Weights of a small mixture-of-experts language model, trained from scratch on English Wikipedia: 12 layers, vocabulary 16384.
Below are experts of layer 4 (counted from 0) of a mixture-of-experts language model. Rows are named router (the router's row for the expert), down (a neuron's output weights, with its number) and show model dimensions 0-191. Each number is 50 + 10 x the weight over its row's rms, rounded and kept within 0 to 99.
After each expert's rows: "raises" lists some tokens whose logits its average output raises strongly, later layers aside. This comes from a sample of Wikipedia text that the model never trained on.

# expert 0
router:55 57 64 49 37 65 61 64 63 57 57 58 59 37 50 56 37 54 52 38 60 39 44 60 31 62 33 35 60 38 44 46 40 44 64 45 42 42 36 54 51 43 43 60 49 51 49 46 63 35 51 40 56 62 40 59 59 61 51 62 46 64 51 61 42 54 43 63 53 39 48 39 48 38 64 63 50 46 41 52 55 65 33 53 44 66 36 56 35 46 49 60 51 43 58 37 48 38 41 63 54 36 47 37 63 38 53 40 47 40 51 59 61 62 63 61 56 37 44 67 42 45 60 66 59 62 36 61 61 61 50 62 60 51 31 58 40 37 57 60 41 41 38 61 57 35 43 59 37 40 39 69 56 38 52 45 55 41 36 61 36 39 62 56 54 43 52 60 47 46 37 37 58 64 48 37 64 40 34 40 42 56 62 43 42 50 58 60 67 51 64 36
down1:42 51 36 59 53 44 56 47 52 36 50 61 52 57 73 43 47 36 58 32 49 59 40 50 52 63 44 67 44 62 84 60 67 62 56 45 50 46 39 50 63 62 58 26 50 47 56 50 50 51 65 66 36 42 46 42 52 42 44 35 65 35 42 56 51 71 55 55 56 60 40 59 40 58 53 60 38 37 49 34 64 42 51 42 37 70 51 63 33 60 46 47 45 52 36 48 54 56 42 60 57 53 46 52 61 55 40 45 64 47 20 43 53 55 51 51 42 45 55 49 51 55 33 70 44 42 57 72 44 61 35 51 53 56 60 57 36 40 47 61 55 55 45 40 47 44 45 55 55 47 68 28 54 52 47 62 50 51 55 30 40 56 52 53 56 57 75 59 53 45 55 55 61 50 34 58 45 65 43 63 48 51 47 47 58 50 55 54 36 63 48 61
down2:38 68 46 51 42 31 47 55 43 56 47 52 54 53 57 39 46 37 46 50 83 55 39 69 68 54 47 57 55 43 52 49 57 58 49 46 57 53 50 57 71 51 49 41 48 52 66 50 48 50 51 37 33 52 55 64 31 39 47 46 62 46 52 74 53 55 42 53 65 50 62 54 54 60 62 50 49 67 63 47 46 42 87 27 39 64 63 31 43 50 57 60 53 48 50 51 46 66 55 51 56 53 49 42 39 38 59 56 46 36 56 48 25 65 49 49 48 60 52 44 60 53 31 41 62 44 57 51 50 37 57 37 53 67 57 47 56 63 50 47 51 45 81 41 48 55 42 41 45 41 61 38 48 47 55 63 54 46 55 58 66 48 37 59 37 39 45 39 46 71 58 36 55 44 33 45 48 50 44 50 47 39 49 55 44 47 42 51 50 69 44 46
raises: "rown", "here", "ine.", "ikh", "ist.", "ru"

# expert 10
router:54 57 50 35 45 65 52 54 56 55 53 56 63 47 54 59 44 77 57 58 53 44 55 59 50 49 47 55 63 45 59 45 46 33 18 48 38 51 57 43 18 45 43 63 51 53 53 50 53 35 48 50 57 49 57 51 55 60 58 49 65 44 48 65 58 35 27 53 50 56 53 46 17 48 47 48 72 55 38 43 33 55 41 41 48 47 38 58 58 76 32 35 51 42 57 41 56 42 44 51 36 38 47 50 55 35 22 43 51 37 74 53 63 47 60 46 50 36 47 52 41 50 62 57 50 31 40 55 57 46 57 43 54 44 56 71 50 52 45 53 47 52 45 60 68 53 69 45 54 52 42 49 57 58 49 39 53 53 46 43 50 50 49 55 61 35 47 57 54 43 51 55 54 58 61 51 44 53 50 48 40 58 63 50 51 33 81 50 50 62 58 50
down1:45 50 46 52 54 53 52 00 56 36 41 36 40 47 35 40 63 42 50 47 53 40 65 49 69 46 57 54 54 59 58 48 51 69 31 61 60 52 67 50 51 60 52 51 62 47 44 63 50 55 46 45 53 51 66 37 54 58 42 47 44 30 43 46 62 63 46 44 45 43 55 57 51 71 35 42 63 57 48 57 48 48 35 61 51 35 57 40 59 64 58 51 43 43 54 58 45 69 58 45 50 61 55 48 55 46 38 48 56 70 62 57 53 35 43 47 43 53 45 45 55 50 61 46 53 26 55 52 61 38 33 59 39 41 61 57 57 74 55 37 66 39 54 46 56 50 63 30 65 55 61 38 46 53 55 48 39 44 59 43 58 44 47 47 53 62 43 56 52 52 58 61 53 50 47 55 37 67 57 46 34 52 46 54 63 45 47 52 47 57 40 58
down2:46 56 67 39 54 55 49 76 29 33 54 59 47 67 42 51 61 59 65 59 51 59 59 44 37 53 44 60 61 46 56 57 38 44 53 42 51 70 55 51 44 28 33 33 45 48 46 54 54 57 50 45 54 60 26 55 39 66 56 51 48 37 44 53 54 65 32 53 21 58 43 60 43 48 53 50 47 68 51 36 63 46 46 38 59 54 45 37 66 60 55 51 52 62 51 58 62 52 48 53 50 55 40 59 55 41 50 42 50 26 41 56 47 54 51 54 68 50 48 54 36 43 50 41 54 70 49 66 49 30 43 40 45 43 36 66 72 40 54 47 51 49 43 35 33 59 52 42 61 42 59 56 51 44 36 49 30 54 56 62 45 51 52 67 61 49 47 45 52 48 72 51 57 45 49 56 53 53 51 47 81 59 31 50 51 42 58 45 44 58 53 52
raises: "-", " B", " M"

# expert 19
router:55 61 59 47 40 65 57 59 55 51 46 60 50 37 59 57 42 48 51 39 50 38 47 59 34 55 42 37 50 31 45 48 38 48 76 38 43 57 40 43 45 29 35 55 45 55 45 46 64 39 44 39 62 61 42 57 52 54 40 66 60 59 51 58 38 34 39 55 53 29 37 42 40 39 67 61 50 57 43 60 56 60 33 58 43 61 41 62 32 60 48 39 43 44 58 43 52 37 43 59 56 40 54 39 60 35 52 39 45 38 61 58 66 64 58 58 54 41 46 64 41 35 58 61 61 68 33 66 55 58 51 63 56 46 42 66 53 38 62 67 42 51 39 58 54 33 53 45 40 42 45 74 55 45 41 54 54 48 37 51 41 46 62 56 55 45 50 63 58 46 38 35 49 64 56 38 67 45 44 54 39 54 56 41 43 52 54 52 72 46 57 33
down0:47 30 54 35 49 45 56 40 54 49 52 50 37 69 51 50 45 59 45 74 45 45 40 56 58 44 52 59 47 53 64 57 31 37 70 21 57 40 40 73 48 41 42 55 64 50 53 48 76 46 60 43 68 14 54 58 61 59 55 65 38 40 27 43 57 53 49 56 51 54 56 47 61 45 63 56 36 54 40 48 51 43 44 47 62 36 55 37 43 52 58 61 42 40 55 53 52 41 54 58 60 47 56 46 60 41 55 67 54 46 58 53 51 63 57 53 43 37 50 50 53 61 54 43 46 53 52 54 60 42 26 49 48 55 49 48 48 67 65 57 41 34 30 37 55 56 47 37 45 35 43 42 35 60 43 54 38 43 53 48 50 33 59 46 36 48 57 34 46 45 71 51 43 54 48 45 55 68 47 62 42 31 40 48 45 52 39 51 65 49 55 63
down1:45 78 69 31 36 51 40 51 53 53 64 39 50 61 46 57 48 51 61 40 48 57 48 63 51 23 39 40 52 57 43 45 45 35 45 70 53 44 29 48 64 49 56 38 63 59 48 47 41 43 67 45 40 57 48 41 57 31 47 60 48 67 46 54 40 49 50 57 33 38 50 54 46 52 51 56 49 56 47 34 46 45 46 58 54 48 63 45 51 46 53 57 27 44 61 63 60 40 55 55 42 33 42 56 56 69 47 42 67 55 49 40 64 51 58 64 63 26 52 40 41 47 57 40 47 60 65 41 40 69 15 43 50 66 42 56 51 37 39 46 38 47 40 49 58 35 46 46 42 54 40 54 50 40 63 55 49 47 61 35 45 42 58 52 42 43 49 36 49 48 50 54 39 44 40 57 60 47 70 67 42 42 51 45 59 59 52 40 37 59 42 55
raises: " of", " that", ".", ","

# expert 29
router:42 68 50 53 42 59 55 57 53 67 70 48 67 50 50 63 38 84 61 49 51 43 48 57 48 50 32 42 42 43 66 43 38 51 38 23 50 51 51 70 51 58 42 49 33 45 42 38 55 35 33 59 48 53 51 54 54 71 53 49 44 49 42 54 54 62 40 68 72 54 48 39 42 46 52 51 49 41 45 58 30 57 37 45 45 49 41 53 49 41 39 37 61 42 63 45 34 43 45 52 61 39 39 41 59 26 50 38 61 56 70 51 55 58 57 60 49 40 54 56 46 61 54 66 74 42 39 48 56 49 41 32 51 59 46 60 38 47 54 52 48 48 47 53 69 43 62 67 54 49 45 46 49 60 44 56 51 22 49 52 41 35 49 48 51 51 42 63 63 48 42 46 58 50 48 51 52 45 30 40 45 45 56 58 57 35 67 57 58 44 55 51
down0:45 38 55 37 63 48 54 60 43 56 53 56 39 72 63 57 45 49 52 47 47 38 49 71 31 57 43 41 52 41 59 54 46 53 48 56 63 30 48 42 68 46 50 45 46 33 59 62 58 48 41 35 61 51 45 39 66 57 49 61 57 56 48 64 57 41 49 58 22 48 60 48 58 48 63 45 55 56 50 42 48 54 30 46 52 68 57 46 41 31 47 61 52 44 49 50 46 36 38 56 56 68 47 56 45 48 57 51 57 47 54 46 48 47 45 63 52 37 52 35 46 30 59 45 36 52 41 32 38 51 45 42 56 42 44 69 47 37 47 36 58 37 44 58 31 56 48 65 54 72 56 51 60 43 46 34 74 43 53 54 50 55 54 49 60 45 66 39 36 41 33 61 52 65 52 30 54 48 48 34 49 57 45 22 50 54 49 59 63 52 74 43
down1:45 48 38 40 64 51 37 32 43 47 44 36 34 50 30 28 58 51 52 41 50 41 52 46 72 22 56 64 55 59 57 56 57 39 49 68 41 51 66 45 40 58 46 43 45 33 51 64 51 54 54 58 60 43 68 51 48 55 48 43 59 54 59 49 57 57 43 30 50 48 58 50 40 58 23 55 56 62 53 57 42 59 58 66 56 27 50 41 39 45 43 53 57 34 46 45 52 44 52 32 51 61 42 58 64 59 54 53 56 46 57 48 55 42 43 40 49 76 54 58 59 53 43 38 62 36 66 46 65 40 56 48 40 52 55 44 57 52 55 42 52 38 62 44 49 58 32 43 68 57 58 29 37 55 47 39 48 51 69 32 54 61 44 33 51 53 46 39 56 46 45 51 45 58 56 63 41 58 55 44 42 50 41 58 54 46 62 59 44 50 24 71
raises: "-", "S", "M", "|", "L", "P"

# expert 15
router:53 58 61 54 36 66 67 63 57 50 59 61 52 31 45 64 36 51 52 47 61 40 40 52 39 62 40 34 40 33 47 31 36 45 66 40 34 41 42 60 49 42 39 55 57 55 45 51 62 37 60 44 52 53 41 57 54 61 49 59 54 60 47 63 46 51 43 55 48 45 54 42 43 40 61 67 49 55 40 54 57 69 39 49 44 62 37 57 34 51 52 55 45 42 59 37 50 38 41 62 52 38 61 34 51 42 49 39 42 37 64 62 60 59 61 63 45 43 44 62 44 49 64 61 57 70 37 61 57 57 53 59 59 48 30 64 40 41 56 61 42 43 37 59 57 34 38 55 29 43 40 64 55 36 41 44 56 48 38 58 36 40 63 57 57 52 59 63 58 56 36 30 52 57 57 37 67 48 51 44 38 64 61 43 45 58 57 59 62 40 64 36
down0:52 52 59 64 43 51 47 66 62 38 71 48 42 52 48 37 47 64 67 34 77 44 37 50 60 57 56 57 68 62 68 37 63 43 51 64 49 46 35 35 54 36 55 48 46 56 50 39 63 39 54 63 40 76 62 54 46 41 60 52 62 37 60 66 50 58 58 52 40 51 33 54 43 69 41 67 49 69 29 58 39 53 51 39 42 60 50 62 39 41 43 38 31 38 64 41 61 43 43 53 34 51 42 56 51 42 56 26 64 52 57 58 23 70 50 45 34 49 58 47 50 58 40 48 46 42 52 44 62 54 37 40 47 58 49 57 64 58 55 49 66 41 43 53 54 47 42 42 57 56 47 37 51 65 43 59 66 54 47 45 46 47 43 47 51 43 49 49 43 44 70 41 41 57 46 35 42 46 56 47 50 54 48 56 44 45 49 62 48 48 42 42
down1:49 59 74 51 45 64 52 29 53 71 57 51 43 48 46 45 36 60 44 61 45 33 57 62 47 59 63 43 59 48 45 53 60 46 42 57 38 61 50 60 41 53 44 52 42 30 59 42 70 38 55 47 59 42 48 70 49 44 50 54 52 38 53 70 29 47 54 58 55 66 46 56 47 56 54 61 32 39 51 42 46 60 41 36 59 68 56 38 46 46 50 55 53 41 41 57 42 47 55 46 56 31 66 52 67 38 75 43 62 53 41 52 35 54 47 49 56 45 36 48 28 68 54 58 58 45 76 45 49 44 48 58 59 43 37 40 42 49 44 38 43 49 47 50 49 46 48 58 48 44 55 67 25 39 58 39 59 57 46 42 71 40 56 47 39 55 41 58 30 47 47 60 58 41 49 43 54 38 48 29 62 35 52 41 38 53 42 66 60 47 48 38
raises: ",", "at", "u", " and", "ov", "."

# expert 23
router:59 53 59 42 35 65 59 62 56 50 59 56 56 40 49 58 37 56 51 38 57 38 45 69 34 69 36 34 55 33 43 44 43 38 63 39 43 44 35 55 53 36 35 63 54 56 57 42 65 34 52 37 57 57 38 58 55 62 51 61 46 64 47 60 46 53 44 64 47 42 41 39 43 42 66 63 57 43 37 53 49 65 35 59 48 68 45 59 37 49 52 61 54 43 57 35 51 36 41 57 53 35 57 41 65 41 53 39 44 41 59 58 57 61 58 62 69 44 47 63 42 49 67 64 57 62 38 67 56 58 53 56 57 55 40 60 34 40 66 66 42 41 35 52 58 38 43 51 41 42 38 68 56 43 54 47 57 48 35 53 40 40 59 56 55 37 54 64 50 52 37 37 55 55 44 41 64 43 42 39 44 59 63 44 39 48 59 60 68 54 60 38
down0:55 46 40 39 70 51 39 31 57 51 45 51 52 47 63 47 67 30 54 58 66 63 58 54 58 45 51 49 51 58 52 38 41 50 60 49 62 46 58 53 64 47 44 49 59 40 36 40 49 64 38 44 61 39 51 58 48 56 62 27 41 55 46 52 41 54 59 24 59 35 25 38 49 45 53 37 54 63 45 46 50 47 74 53 46 46 41 45 59 56 47 31 48 65 41 51 52 38 52 37 35 55 48 64 33 51 69 52 46 49 51 45 32 59 51 44 53 56 55 59 49 38 44 53 47 51 49 51 55 50 40 54 40 43 56 43 31 46 57 35 60 58 44 65 45 30 30 29 48 68 46 52 40 57 44 48 51 42 60 34 56 57 43 55 55 36 39 27 52 66 62 50 52 29 58 57 70 58 44 60 45 37 42 35 52 59 68 55 33 56 56 47
down1:39 52 65 49 51 59 65 55 53 58 51 42 55 45 38 61 42 52 50 63 37 34 45 44 46 54 37 41 54 43 34 48 63 35 45 47 50 55 65 34 33 49 45 65 58 38 49 41 44 33 57 62 40 46 42 59 53 68 54 57 45 70 52 54 46 42 38 71 42 60 46 56 47 62 52 51 53 67 46 34 52 44 44 39 47 45 43 57 46 51 59 48 51 82 47 30 48 46 36 51 54 36 57 48 58 52 33 49 55 42 49 51 63 54 44 28 46 54 72 53 62 62 38 70 47 72 44 46 49 49 47 56 59 47 73 51 38 62 40 43 39 50 31 49 50 52 49 48 62 41 47 49 55 64 60 42 62 55 57 50 43 40 46 64 32 61 52 53 39 48 46 48 50 61 36 58 44 77 41 43 38 53 63 57 45 62 61 41 29 50 68 43
raises: " in", " v", " p", "/", "-", "ist"

# expert 1
router:49 55 62 48 36 59 60 61 63 58 57 55 53 35 48 57 36 57 51 39 66 42 46 63 32 66 39 37 51 38 35 44 42 42 74 43 41 43 41 58 58 44 44 57 57 53 56 51 66 37 49 39 49 59 42 57 55 60 43 65 40 61 48 60 45 52 48 59 57 40 52 38 44 35 66 63 53 51 47 52 51 65 36 59 50 65 38 57 34 39 51 65 50 50 55 39 54 37 40 61 65 38 48 36 60 41 58 42 45 47 51 59 61 63 58 62 59 42 50 65 44 39 61 64 68 66 35 62 62 60 53 61 57 52 29 57 39 39 57 59 39 42 39 58 59 38 36 56 36 43 41 68 51 40 53 46 53 46 38 65 34 41 62 51 53 39 52 60 52 54 39 31 58 65 44 40 64 47 38 40 41 56 60 46 43 50 53 60 67 51 63 35
down0:48 50 42 47 53 53 59 48 55 42 53 45 38 59 65 41 35 51 47 77 42 56 69 49 63 50 70 63 53 62 48 62 55 44 50 44 61 53 46 41 57 57 32 30 49 63 52 43 50 41 43 27 52 41 41 38 48 65 39 56 58 27 55 36 37 44 51 47 32 38 42 58 41 36 28 58 45 41 69 68 48 50 60 45 54 31 42 52 48 67 44 42 45 60 35 63 49 60 59 58 56 33 68 66 45 54 46 63 53 50 56 55 53 55 36 34 52 56 42 54 69 50 49 30 60 69 58 55 39 50 56 46 32 47 52 59 40 43 56 58 51 32 49 58 47 61 48 50 44 61 42 56 50 52 51 59 56 54 43 39 39 56 33 41 47 39 58 36 46 49 48 35 51 59 46 60 53 32 57 62 52 69 65 40 59 47 51 40 57 60 42 39
down1:70 53 72 58 62 43 47 46 48 61 55 45 38 53 69 40 41 45 48 56 57 48 56 60 49 53 53 55 56 59 48 46 42 49 49 52 43 37 72 38 53 55 37 36 70 44 64 43 58 40 35 38 75 55 43 45 63 48 52 53 47 31 57 70 47 54 49 49 43 59 53 37 61 51 37 58 37 40 55 49 40 47 37 62 39 37 62 29 50 53 60 59 47 40 28 53 59 44 51 48 52 59 44 59 44 48 54 52 33 39 61 61 51 60 52 46 34 43 60 57 54 34 61 65 51 52 48 43 44 42 41 45 42 35 58 53 52 68 29 66 51 50 44 55 70 54 56 44 52 53 49 30 67 51 49 54 45 70 53 32 73 54 43 69 30 46 46 48 70 63 57 41 35 51 61 35 44 64 49 45 57 53 41 46 55 59 52 44 38 56 53 44
raises: " Transliteration:", "icated", " (Gls)", "asium", "ically"

# expert 9
router:56 58 62 52 35 62 63 63 60 56 50 60 54 36 56 57 38 50 51 42 61 41 45 57 32 65 38 35 51 38 45 42 42 41 72 43 37 41 38 54 48 46 38 56 57 53 51 43 64 35 47 38 58 58 41 64 57 59 42 64 45 60 50 63 46 52 46 56 50 38 45 39 44 33 69 64 52 49 43 49 59 67 38 58 45 67 36 61 33 42 57 51 50 44 57 39 50 35 36 59 56 35 48 35 61 40 52 39 44 46 51 59 58 64 65 62 58 43 48 62 41 42 64 60 60 65 36 60 57 60 53 48 61 54 32 56 38 36 59 61 42 47 38 59 58 40 46 57 29 40 38 62 54 37 56 51 55 55 35 59 35 37 62 59 56 45 51 61 53 47 34 35 60 63 47 37 65 45 38 40 40 59 60 48 46 54 57 59 65 50 66 37
down0:42 43 53 40 24 62 48 45 62 50 44 44 45 67 60 41 49 48 49 54 58 61 37 46 59 53 49 29 63 40 26 46 43 64 52 46 56 32 56 52 40 49 35 55 38 46 56 54 52 59 35 39 48 54 59 57 51 60 48 64 40 39 40 45 54 49 53 56 58 49 48 53 56 45 47 63 41 63 43 43 67 60 58 53 40 38 66 37 54 51 37 75 54 44 73 45 56 40 43 36 57 60 63 55 61 59 69 55 37 40 52 61 46 46 68 29 47 43 56 50 33 53 70 45 47 55 54 60 60 61 58 35 45 60 56 55 42 35 48 44 49 54 51 75 67 19 46 52 55 53 29 44 42 59 42 50 50 35 60 32 45 50 56 42 48 62 68 37 53 62 60 60 38 62 44 55 50 51 67 56 51 47 55 61 47 53 56 53 53 55 45 46
down1:63 47 57 55 58 44 49 61 35 33 50 52 58 72 44 44 59 50 36 65 35 48 43 50 47 58 54 48 55 55 56 60 57 56 59 52 50 43 45 43 60 45 58 42 40 64 31 49 48 47 49 66 57 50 31 65 56 58 56 55 56 41 51 67 54 47 60 73 23 58 46 65 58 38 57 56 53 63 39 11 49 40 43 35 48 50 32 43 46 63 32 50 61 60 57 64 52 33 39 48 59 33 60 42 50 53 59 62 67 48 41 44 55 41 50 43 34 49 43 33 53 55 39 55 37 44 50 63 46 40 56 60 66 66 60 55 59 40 54 53 55 51 57 45 57 62 49 54 64 51 38 60 37 63 52 58 60 46 62 47 55 56 62 59 55 67 43 35 46 40 64 47 31 52 58 42 45 35 46 53 44 48 45 37 60 41 56 64 43 54 52 42
raises: "er", "ent", "a", "i", "an", "e"

# expert 13
router:60 58 62 46 33 62 67 63 56 54 54 59 53 39 51 59 36 55 55 39 57 40 45 60 32 64 34 37 59 34 48 43 38 41 61 45 43 44 39 57 47 37 42 58 49 57 56 38 64 35 43 42 53 56 38 63 55 60 54 65 49 62 50 61 40 49 40 60 51 41 41 43 47 37 64 57 61 52 45 50 55 63 35 43 42 61 42 63 36 53 50 55 49 40 64 38 47 36 38 62 45 35 44 35 64 41 54 37 55 42 52 56 61 66 60 66 57 40 41 69 41 48 63 65 51 61 37 59 57 60 50 54 61 53 36 65 44 38 56 62 35 45 36 63 63 38 48 59 36 42 37 64 60 45 48 51 56 52 33 61 35 37 63 54 60 48 60 62 49 49 35 35 58 62 46 39 61 47 40 42 39 60 61 38 43 46 61 56 67 55 65 42
down1:54 48 59 52 44 61 57 49 35 44 35 45 48 32 59 46 47 48 44 48 66 61 55 58 41 46 45 64 38 54 38 49 46 52 48 46 53 40 44 47 27 47 34 35 75 58 66 49 46 65 58 27 56 40 50 51 47 63 63 39 39 58 47 60 41 59 49 21 44 72 52 55 58 37 62 52 56 36 46 49 48 60 67 57 56 48 49 60 47 53 47 48 68 59 52 63 51 74 43 49 46 56 51 55 39 75 54 57 49 47 36 43 54 48 28 61 49 34 59 49 45 49 64 55 38 58 50 41 58 45 56 51 46 35 30 45 64 49 40 47 72 45 55 53 62 36 52 38 37 58 58 52 39 37 29 33 32 44 37 28 53 38 35 61 47 34 46 49 56 59 51 49 53 57 50 55 46 50 57 49 49 44 58 30 52 38 47 48 49 53 46 56
down2:43 49 32 41 60 50 60 62 54 52 49 62 65 77 41 57 36 55 62 56 50 65 50 53 31 54 59 51 75 72 45 59 50 55 50 46 40 28 38 51 58 37 32 44 57 56 43 43 59 68 48 50 32 48 57 44 59 43 49 56 55 55 39 47 37 52 61 34 61 55 41 50 53 47 41 47 47 47 54 59 40 60 41 43 62 43 75 58 49 31 46 53 49 54 52 46 43 51 39 40 31 39 45 52 39 69 52 59 55 44 54 53 45 27 67 46 47 66 58 55 44 56 47 51 64 62 76 46 58 46 59 53 52 57 57 42 39 41 59 47 52 51 37 42 38 53 53 56 38 32 49 42 39 63 56 56 53 61 50 20 51 67 54 38 58 59 54 34 62 46 33 52 54 48 59 44 42 49 37 31 43 56 47 50 65 60 60 47 55 58 44 54
raises: "v", "um", "ik", "y", "es"

# expert 16
router:58 58 60 35 37 64 61 60 56 39 50 63 54 40 54 55 41 51 54 35 65 44 43 59 41 63 38 38 47 37 51 45 42 44 70 45 44 29 29 53 53 43 36 56 57 52 65 30 65 38 43 27 61 61 32 58 56 59 50 63 42 58 48 61 40 39 48 60 60 45 42 48 39 27 67 57 55 44 43 63 49 62 35 55 48 57 34 53 42 45 56 46 38 46 65 42 43 37 40 52 53 40 51 44 62 48 58 38 44 39 65 60 56 57 60 65 48 47 47 64 46 44 61 57 63 59 39 53 58 68 50 51 57 53 43 62 45 37 61 68 44 40 32 56 57 40 51 54 39 48 41 70 57 32 49 51 63 54 38 58 43 36 58 56 55 39 53 64 56 46 40 29 64 55 54 39 59 44 43 44 39 58 59 42 41 47 56 57 59 58 59 35
down1:52 59 43 49 61 58 45 60 46 44 31 53 34 29 52 54 72 56 64 57 56 47 31 43 59 36 36 50 64 51 51 27 37 53 42 40 56 51 50 51 53 48 45 38 51 61 55 39 62 56 64 69 37 64 52 48 39 56 35 47 43 47 56 50 38 43 48 50 60 55 40 48 42 76 61 21 47 64 67 57 47 48 53 41 49 41 46 47 44 47 47 49 57 60 30 51 51 54 55 55 62 32 40 60 57 52 51 37 60 42 50 46 45 44 37 48 62 45 53 49 48 58 56 56 45 63 45 33 51 49 43 36 64 46 38 58 38 66 33 37 79 56 53 47 44 72 38 52 65 63 47 60 43 50 44 55 45 45 54 42 47 50 55 59 64 58 69 48 61 52 59 37 54 50 40 31 38 52 62 49 53 42 39 46 32 51 64 48 42 24 49 53
down2:69 51 38 54 56 42 46 53 51 71 47 57 62 34 47 57 54 45 54 56 55 47 43 54 34 40 46 57 49 42 47 50 67 36 61 46 62 43 51 50 41 38 47 45 49 51 30 46 56 62 41 54 57 58 53 54 41 44 47 61 51 47 61 40 42 57 42 44 28 48 43 48 53 46 58 32 66 46 24 67 57 48 44 41 48 59 47 63 55 53 33 54 50 67 53 85 46 28 63 63 48 58 64 44 52 55 48 58 71 35 45 44 56 50 30 45 31 58 56 32 51 49 53 31 37 57 58 44 40 60 34 53 35 48 53 46 48 54 41 54 60 38 57 55 48 48 63 55 52 55 60 58 36 66 48 50 64 69 59 47 60 54 64 50 36 55 52 42 45 61 64 33 59 43 56 48 53 24 53 38 28 52 56 42 43 54 54 45 50 47 68 57
raises: ",", "i", " out", "is", "-"

# expert 12
router:54 63 59 50 40 61 63 59 53 50 51 58 53 34 56 59 40 58 56 37 55 43 50 56 38 64 39 41 52 44 47 43 45 39 66 34 38 27 41 52 54 43 42 53 59 58 48 50 62 38 52 37 54 63 38 57 53 58 48 67 57 59 45 59 40 38 47 57 47 32 41 39 41 28 59 64 53 64 43 58 50 51 37 62 51 63 42 70 36 54 63 78 59 47 62 36 41 40 47 61 57 39 60 42 61 44 48 39 49 35 55 51 58 61 54 58 55 40 50 68 42 50 58 61 30 75 34 56 56 53 60 34 56 54 32 65 37 35 63 63 44 47 37 60 58 38 55 55 40 42 42 58 55 53 55 49 51 46 40 65 41 48 61 54 66 50 60 63 63 42 39 44 50 60 47 47 62 43 44 52 45 63 63 37 45 44 59 50 63 48 61 33
down0:52 66 42 54 21 38 55 43 51 34 47 62 48 29 56 60 50 55 51 50 52 41 43 28 46 33 59 31 50 57 40 52 53 54 34 56 57 68 63 63 62 44 58 58 46 51 61 52 49 48 49 47 49 44 54 51 48 54 57 55 51 52 50 39 45 49 55 49 57 52 37 42 38 41 45 31 61 61 60 56 45 57 55 50 64 60 46 37 66 68 47 60 44 42 54 54 57 38 50 53 67 52 47 48 54 50 57 54 58 38 51 60 36 69 49 61 43 72 64 60 33 41 71 65 37 33 61 54 50 46 72 43 46 33 53 60 38 40 45 57 51 49 46 66 73 59 59 43 59 58 46 51 51 57 53 49 30 50 36 31 61 72 64 47 53 38 49 41 47 52 51 41 66 48 40 50 43 60 57 37 45 54 66 70 48 36 58 58 42 38 48 57
down1:57 52 55 40 50 40 41 58 62 41 46 44 44 57 57 50 62 50 50 57 61 49 54 53 53 41 42 63 41 59 43 53 49 46 24 54 54 29 77 37 53 52 61 41 39 56 43 44 47 23 48 56 46 46 60 57 57 50 57 35 49 52 59 39 50 55 53 56 42 53 29 66 48 62 62 23 59 68 53 47 57 63 46 65 56 44 65 38 48 40 46 59 62 62 56 65 38 62 40 46 49 47 42 54 59 66 39 59 44 34 58 55 31 44 32 61 55 51 47 60 40 46 58 46 44 54 57 33 55 63 52 44 55 68 46 47 69 26 55 41 45 63 64 35 39 43 54 42 47 48 59 33 55 49 49 63 45 49 42 51 48 51 41 63 51 36 51 64 56 67 58 46 68 49 54 43 50 45 49 43 86 52 37 42 50 55 48 52 40 43 49 59
raises: "ament", "c", "ender"

# expert 11
router:54 54 57 60 39 60 63 61 63 70 57 55 57 40 49 54 37 40 50 38 59 37 48 52 35 64 44 38 41 35 52 45 43 31 58 41 37 51 41 55 57 58 36 54 47 63 43 47 61 36 37 44 52 62 39 60 53 63 41 63 61 59 51 58 45 55 47 56 52 41 49 44 43 41 68 57 50 50 48 52 63 61 32 54 53 68 41 61 37 49 62 52 55 45 58 36 46 33 39 57 55 44 47 39 67 44 47 36 35 44 56 57 55 68 54 58 58 39 46 61 41 43 65 64 48 54 37 61 51 56 56 69 58 48 39 63 43 35 57 68 36 42 34 55 61 35 52 53 31 41 41 64 63 59 52 61 57 52 34 52 34 37 64 55 52 49 55 58 51 46 33 40 61 65 43 41 65 48 44 42 41 61 62 31 49 50 60 69 63 41 57 31
down0:53 32 49 45 59 54 36 41 57 65 47 63 34 53 54 40 53 46 59 62 35 56 63 43 35 63 55 48 47 44 38 58 41 48 47 48 38 49 45 61 39 52 50 57 63 38 68 41 45 70 53 33 71 47 39 56 44 54 50 62 57 57 52 43 42 41 60 51 39 36 56 34 57 46 45 40 56 51 55 51 41 58 44 61 40 52 55 52 40 71 48 34 60 36 50 54 36 55 49 58 47 52 49 60 34 52 47 54 47 62 48 62 36 55 62 56 61 53 33 41 42 34 50 54 47 41 39 35 43 43 51 71 77 65 50 74 36 42 56 50 66 40 43 50 52 54 47 47 41 56 45 60 57 63 55 54 52 63 56 51 49 50 63 36 40 29 48 61 57 62 29 41 56 49 43 70 53 55 64 43 50 58 54 23 43 45 65 62 37 48 72 57
down1:45 47 43 61 51 58 58 54 34 39 41 57 45 46 49 57 43 63 40 69 51 68 49 31 46 38 70 62 54 55 55 51 53 44 43 41 61 47 49 61 52 78 63 40 61 44 45 52 39 71 40 66 48 35 67 50 53 69 55 52 64 35 52 50 42 53 45 48 67 39 45 44 54 65 30 46 64 43 49 53 51 40 66 58 63 55 39 63 52 62 52 45 42 43 38 54 73 58 43 49 47 42 56 55 35 54 43 53 47 48 45 42 44 49 54 57 55 39 55 56 56 35 66 53 46 31 46 50 37 51 61 49 51 61 52 55 47 49 38 15 53 64 44 60 49 65 65 66 44 57 72 42 43 54 46 52 48 49 56 47 47 61 34 23 69 37 53 28 56 60 49 41 53 57 52 34 47 52 62 54 47 52 53 61 47 54 59 54 36 43 52 45
raises: " and", ".", "it", "ul", "-", "ud"